Experts of a small language model.
Size: 8 layers, width 160, vocabulary 4096, 29M parameters.
Below are experts of layer 5 (counted from 0) of a mixture-of-experts language model. Rows are named router (the router's row for the expert), gate (a neuron's input weights, with its number), up (a neuron's input weights, with its number) and show model dimensions 0-79. Each number is 128 + 32 x the weight over its row's rms, rounded and kept within 0 to 255. Numbers have three digits each.
Before each expert's rows: "mostly gets" lists some tokens that are sent to it at least half of the time. This comes from a sample of Wikipedia text that the model never trained on.

# expert 48
mostly gets: "olit", "itor", "olog", " polit", " writer", "ur"
router:128082162086068125105147105093149182089097158122103189165068159188106180166118097113147140129162099143114170075098090114132098142131135162100120163074119064144111131139156110150095156172132112140138116133084052148144165150090144132124155071
gate3:151127141171135146208139139089206052195059078123084127114059153112119083149126178127129154125120142080132138134105122053167097130120157113079142109112199100156136126160146165178064122075156137098181133137120124104166121127147117097129157181
up3:090118130136184081097107075076141110161107146135168137091111159089165126152141125137136130134161093103149119134153111150146161128170157150117135134073170144164091147183155150140110124109128109117141159099111113112104141125117176108142172117
gate4:123131101161146095141125127040089138115119121119129111136118145115107148093136158079128121083121105067134073136098137117109126152123150072123144203113139088135074128087115105136149081164159190151107093097140103145114099068089114136170129097
up4:155173111119093105098155084094117168145152117137069117133182119174111100096141159121050138133098106147196112213139146146103077122151124101129144119123122200072080095114111145154122091130116130165162076106123115142172143147103099169100133069
gate5:158142105150137139123169136070133155142112177106122136160113150164112110096121104062086135171092095106138109146138159098157115079114133157184109158108131098122053084206163088123139205166139128092190138140154121074166104137150149129153141082
up5:077109129150093069137115155150160149120155148144138087055148111112149156156117147181183141048090186161105146087112116087115175119139094095079136118161112172130126219050115149111195086082140144175135107142086097114100164134120137108122139196
gate6:144153167146131154127151098080188128153119177091028138133119163127171154151130127149099118070129115152095130143172168134077193123099146103191186160157170134132136150221114117115103139138104125121150110094124108116165094165076191149128144063
up6:152108127200132085158122118147143112106069131121085173187136212162154161176139112142120097096109131101165123118148123126078157118088201137106095160125113138118137148186127119167116124117128122119170142104114132109192110153083184133169168129
gate7:170066138099163107133165119164226128129153189147079175122128108160072142089107140192173104096150082174137118151102090119139126130104171129108133166110104102153126136091151083108103125172103134113133141089095148077128094139127109146191153143
up7:168193165158147125141151174146017152149183119115208128147149109116126125111090064122067125111149113112094140133124191086138106128119136081130141102129167182090123142091129175139117124090131094130091077134145191164113121133139143144117105075
gate8:163173112114129152154107082111175143090115151136115134088087100138156122119255157100124097139148140044165105108115101118108140152119133105122110097110155118165103052166110129169136125183149065137093155076196152095109137123150156085095059120
up8:106115089118138141131166132125159075099150127072101130093097161140168141078130171137128142186126118120166113115118099141083133137084141193094131081092154109160115115201087101166134085114165100093172117057118132133156093117155150152167095111
gate9:097076136081120105185151101115137134168117134129064165129144149076162141173105090208154087135114142116121132084082164152176106203069150136128175169129099101189083186106122107152164113117086106075105145142124096153113193131158113127201168124
up9:138145160120094143051181119126045130153130116120152107137126164071104074145114130132117100125090140113164142151134148113094129093180144165115053065104134126107121126116172149089163128154108076171141149113187112171139115183122119125099175112
gate10:148121153097189141103050130076191136099165101139197158184140155107106079099164116129176110138125131139145157089129085074134182119095117180113094133086137065064197108143128179108126131148100133140146155114103123109180177140143166086065090124
up10:088142094137188139133132107072123124159129172172184127179134141152091104094108087088108118089100183090106156166153099066143148149151132148096141138131101129082147167081135140098140177113133116151129120183130134094117062102120110162164133091
gate11:149101147103159145165149117131141104145132062113094134208157098115117180093154114150142117123155196108120166133143115127145075157133070086111153060163099101162090139127165142116128098153110101142096122118145208084129131168124119100145074153
up11:107107060113101115091119137113172158154134141080080181122087155111135179095144208098118199164122162152106112126148114085142145166085187088191189131132060132171163157131143069139142126165156133123119148153146156117178091081104089171167141180
gate12:168143133090165143128092117118177127121125105137111140110109130122118106120158123128136205098087155125145158085087162127101145106140160091127164134145107118144140154099144136123091138127134048126162068108105179176169184132138178099161175127
up12:159162161179095114114135133112156130092146110138146095145145108172063108096167162072138144072166085159104126084126166075121106133107101126146127102167124116105167120073113164164169157171184129131111106155151167077138160108169161104138135178
gate13:143140141051111134110138066121114102172123047144119123161138116103108085143132071149108148106103131178158119118141098074137125095077167047123059155116129158107144117125099094168167178151154158098138132147188169145148135128150150206169091097
up13:129135127092119141071129054116120107146078055148087147136115147134170112102152138118142140140127131163142116134097091086168174067073092114098129141109094164121132081111176127170123177146174112099135114150115140075229170182146073183130138099
gate14:095150103183116140175088104116104106162118164126151084133107123066106170125075150156181129102114187063201135094136167122155116101151118093190147172203165086131078128169113133164159085138129098096068104134182133138071124147148142126122159155
up14:111142130100112161089083048132111108117151116127118173108087124153135119101098134166179132122138104162117152073122134064105107102126125152161195110167156123152139107132204113125119111149124074121129099084156177182148159136071110111150129088
gate15:093095121118103126135095114138096173159113180208049198106060162146141167138144164189136161181119183128147118169121065134128140162069170123116124117134153143174160147120153081128171116119107162164110118088142120096162154108159104137127134103
up15:067079098130090100150139110165122168134223208131118189087078160131142134110101126102144144134101136177120082081083127129128136069133194150130115104128109148166134165112127186183130114129059128118113130121160157085203120148108135101135168089

# expert 41
mostly gets: " Har", " Le", " win", " land", " Win", " Republican"
router:137083126133113065174139137110155178092138210081118135157126139143112109096156126115108078142151155123144163094123115132145120110129132131086133118094097166080138161088056168075186182131111117121105039149114160141131120142073180110134194150
gate3:163127142089122101094178185095143081127138180110085162112164114174189162119162146099100146136112086074091150128098114113145151091118124111137145136161111130076101127076051121135137129078123090136134060170143092110163136131068056119164078143
up3:108153105162147179114105104161107168128151092133180107131116135065099114114076083136129135118205133166134111114168180131128114147146156127111092116122103107147146161132217122125118105130088129101167123122182158158105076126167164130124106118
gate4:121075132112114091160204132144138150102145139060122166094095100135086111178129089095126120131100135154095233080151134125114133070128128130126177136162136121121088089147152169120122129075083117164125129127149136111130119133181115039107221102
up4:133128129165140102155137163060156108125135131162150115152085105143168156192139122120088157123138145108128105137146102070150136154100124115150058158119144075093126093055108116110166156156112180076122191097152075163127107138046172131146120121
gate5:121092113127141114110109179141082154165131159108146131084169145148156148098101151036128166167069065115103172140151114155145141151147085147089139114116151074153138154095134149110163201121154160197169123123092133122099216105096160166107195100
up5:153131169159120131125097134086134083121159096087165113132123130100134140148127139154080133145153099154194178087134155131116128117137101123130173128092133181129089130092156083165199086126140134088075129108162108134160171120192082153221098141
gate6:132093156145105148154109080112132106068094154115142133124106116176067154182128159167150147153092132111128080136121161114098133092082148085147100125111151111224160116145155106147110213144109190144123170115073085150164146150116122126086157129
up6:124144090116149087123136157115127143177084090076088118140124195132165157105074104096098105106152163117187116153175118148106154147174132146094149105146130174135108101111092147139111083067106053124164121130148204081113121144130091093081104098
gate7:123106121142105106109172128112123147131111114077135121090145131141117110149122131127159112135082103142068124121127136210179107112192155134125074121130183181168133145131106094112126133108144109111144191130148145099069201095092148096121147107
up7:134179178165074114100159150146092090136105118086148166158153113169115112164133158124107129108152073111165182119089044184149110078202085114105113102144110145156109143053143131153100130120131094119155153079100116106157131140129140112099186105
gate8:121158131058150106098107150159108144135133100087126141081145150136130081131068207112104127169112119177108101168159122150152042072141125124117133074137139136149158088171118147159120115125185158081105126147123119116135129080100156170106121117
up8:092094146127117131113166098103154151135113090093105143184119163061161160191089120173060026159110176135100143117112090154150076103159106098162181126086128135120114156157168139173116135142123141119129165138110211186123106123164077103083126144
gate9:109149119098089150154135166167131124124114117141154152077094154101109083122170135081092145120110131106178096056116107177112119158110112145114146140109112113112178167126077173140115077105162052091056133088119175087089119129140142108123135149
up9:112077092199121122150170166101134095215138172142120155158131140098080141060194138138087109177104137147130176101140135080110122187129144049143192129133116091084109196155081117099148160111092128095164120102154138106133105166130093169179079123
gate10:127098161114105143143090155082113180093166155125102141140152150110184126146147096116137101106110156111099085139141147103192143216132098125180126066159110157111129110151203134107117066115160127118063142084184150096147147174148136112127172111
up10:122125109155104129093142145142121101125098116152216114141124130163141151138076103112148101115170120135073173116116127177067069143115142135104089165121149161079135159138171102149134241125131135132155121166123155126110066117139157096153059142
gate11:095119164205113102097105144090104143113164139093165124176101141125150164141169111127120160149137092125124113122116167088154108134155136150146063122149111151134165108110112173159142116099091076074151120130063166127153163182110213127149173110
up11:162148094094102157173152106123156174097153190138136103125117147134135118145115081130094101103156162160074140121105054149125112075053122074126162134113187091179084104083188145110077116131156151117101121168150102135138054049151096070194083143
gate12:078165161118127107061117157165098162173117160088098153140107103145159143131139159104186171124160090182156165189161148125131163156162116095159131161117093117147111170102192121110119186082102161143122112117157152155072179119122146140122127169
up12:145145089131130178108120147193104081101123084128143134120150185100106113105095131186125094152175096133163131188100170101142171141061173120145125121114117110185168166133151143104090148055111109117137149179100110190052130126123105155098090164
gate13:144083097139097054095169103169151174087111133154112161154133054089114118129121138089151136179147097163095166145170134123114127135129146141106080174138094131129120121109104148162154118164176106136075170158050150110159127114143158058114204144
up13:157106117135121080101159100153178146122103110110130191142155149116146131080153115128137148169106091171106186124190146140129163158143141126103098160150147141135113196108091074140146106175165142082142119189063139072207164095185157070110183150
gate14:195063102147146120160107059113124175135162131139089192123145191149172144131205178157118105073084140076135134166120161119188148106097117168154134144112118161089116138077088127140146172115165143094147105208083086140142147133117135156138132152
up14:199149122151080045124157153110165116104161127148118170130146072155091166095132174139134119096141059085158091139085128134165151145092084184192170129088115143072178102067112116115148122139074154152139089158128121118195126171066119151119104142
gate15:163134147115135158180104189113168129108105141132158103095122117125110125150099130092088042098130176154172144112088141162153047145161063092122068129097188105138145089141089153132153165124170141088149167105154068186111222074148107090110085129
up15:126123107103142177160108153076102129144069125071105095104120108139123139144083137087109060137100135171132102142054185172136153130140137205107094109141149129160173136196090098142128152170149152129148089093156124123108152164082121149081066171

# expert 12
mostly gets: " Ber", " Don", " Camp", " James", " Bar", "rug"
router:096097118171077083138131134133194225042138175116085119125099149164131134153096088089133085188142215174110173080122078082146117116155079128118111157115124135108116087123159121120118169122156146167136094088098123081116146098071164099123122109
gate3:132114124081040109103156110205089194116113221083169205164108095139141107113142163118146073117168159137126106108090122162140180117122155130158126112106164064113100149149108143117155164127152143126137197111122148104141112118142143108095167150
up3:044135135171061083140154063136137154159172181118185147098139138095138087106134149120123071126151124148130080120066168133165120133128128057142143169147132124146057152139161134167164127112126089107128185088066123073086145130144151050127176164
gate4:193134148111098148086135182111125096126116147085201120116054166176117185165117139144140122139108118195136137119104096181135119129106168084129130117062108105122103086106120167133124162092118174148179077074120159174106138093141093138184143097
up4:189139151071164123160160111138157185116156153171130135180161113118117083122111099099098117124164169101079084123158162101109188188112080213157092127140113086151138167111156127130138099099180122130090122105081059102120126152100160125117165093
gate5:111103129084153102144133074154140111071104144131100144068113221118149150136130104145133127130117186110144100116194102128133139123141158097143203202134111190129093142106060093112120102147147092073071147128190141133093164105135154118172127160
up5:148114123201141124157133131133110110139214059122127142128148083068143143150173186123123118136110152162119177101128128110181095134146117124096135106125151106083114103217104147122181130044138145156125120128086050156144037141141081178086108114
gate6:118132161101142085177134086145091178110130161143185099120073077095164140126170086116125165138126158171081085099126102078217105133123141110213162140156116087168121109148124099112141119107150157111115209169135115089156072074103115163135100107
up6:171077131077138100104157154142089165063128170146115098078066090120180157093197148107126144132115147169149125083178115119144088141092119122176163082122094146192132150120130128156117116206071063125106120125120182042167126128097147129127111127
gate7:172106135143154201093105126174159183086099106095138174142121074166149154125110086154151124139127113165101146144139092143126135111124075081080084154118131158119209173126106089119089163110131149125135161121141138155158134128147096058061121154
up7:084216162125139102092173099089102109143130155203155096100134145154087151138067086151113114068138141114127089133098082142131101136115114112098139082068095156066085075162147130135156142124100113096095135158098109119208130127131121080113153135
gate8:129123148204106130127167111141152177100122175117050094149156135129128104158085125013165118114139172174117175095145089112156096095160103172153055131143171150114107111147173143134251131121105164151161154134127069142177102108158128113117166177
up8:143039137179126161113129122127057143091131115069113138120174131115159100118171165070109156122161142113179130178197079107099161149184063127152113126118158183174120112133153092090145131188103168085117189095133098089197097122145123191147127179
gate9:136098145131122134104127141117148150206080142155114130111150156201095117133136165177109153119159179207129144086094172156181066139162098149158174160173188105113063125060078216137119071119151121174151151129122135101129178142155103172119126081
up9:127101104039122081124190048159052152092142139098105127122109106085135138138063113118067080093142145088170128167139171164104121094090109137136118127136093128098137162121206122142197112151122116185132109167161058164059117156055151173149121127
gate10:135113117087137125138113160083160165067138139138112117187086155182145135137139110201177114160105076099067137141081086136140039098163165127109043147130176149194147152101092150129094137152150082140078105132121098152111125123151176083102147099
up10:145080154113130139104097170109179135164072137128100150141076132142117162109116130149164073124091116121129163110110070090107061075185175089063166145145138153156135111083130131143126184139126090137117101114118083058196095173116117115102167150
gate11:165123152151172101158193088082146125065157134137118150082103076129121119230122160112086114144075174103129088129091135120182115072108146104119132101125081112086122085103165137098081122174101183111117146085077167141053142102144190152164148186
up11:144157132092127102108165163108150064085115119162150169118153201163131145080181113128115127128144107122119108108090105182162181164094094132171127073113085137109143130192143188166102149116141094116159151081078098115108110145157119187138115071
gate12:072143162119135133151135116082100126079147161161152091145113126179091159129082089187103139043145124182124120159106114168197174141164122151119128068157095099089155124121209119087147189095170096126173090149156191135156089196126120049132105164
up12:159035082138100148135099166096101104200147143091126100151107093099157140172191108149100031132118108104119121142192099145136128099138095074147107155111157113153089130098120128158123129160109152132119152146129150092071159038117216135139078138
gate13:097155134159090112097163119138138142103094154068148177149081162132107106127116155117135148144070170093121167098132037141113097110098124164119109126072087112106093149166145110159096090139093101140088158128107113088181148149086154125171127155
up13:124116103183144158160132097122137143094132147165101157115054129146164121083153132102137116107137134152159100096068104080157140128106126148098183081141136155114137106102124120149152125139171136100145187140111157198175076123116067070115082127
gate14:116108136131183080150146051106181107160068144117127127081137102165136112166171128131156122129109116141160132138074063094163071113138090111115155156146119125121156078110145068112151118157128130094151175105083161123077158073128112098128129111
up14:163175115146138156133093181098127129089107088166122115101092114126103139076141114151135107091112109095079119097183166118133095103143182145159126130135139146128137162120127162139086208112109100092143159157129102122064156153142164159129129081
gate15:150125134104102089179096148098173156145126135163139125116096189120110081117057128142117101137143179152105089134123113131114148158097112130045105209134187114107143123148181129111129140079189128127147174065120153128144120138103067117127113090
up15:133137123130161097066112110144128189110129089156129135113110121136206078099111161163155064141131144167136128132093129106139138163083131160088087167155151163112149120185153056154140184116168147070158176026118171106202140161154079143090093106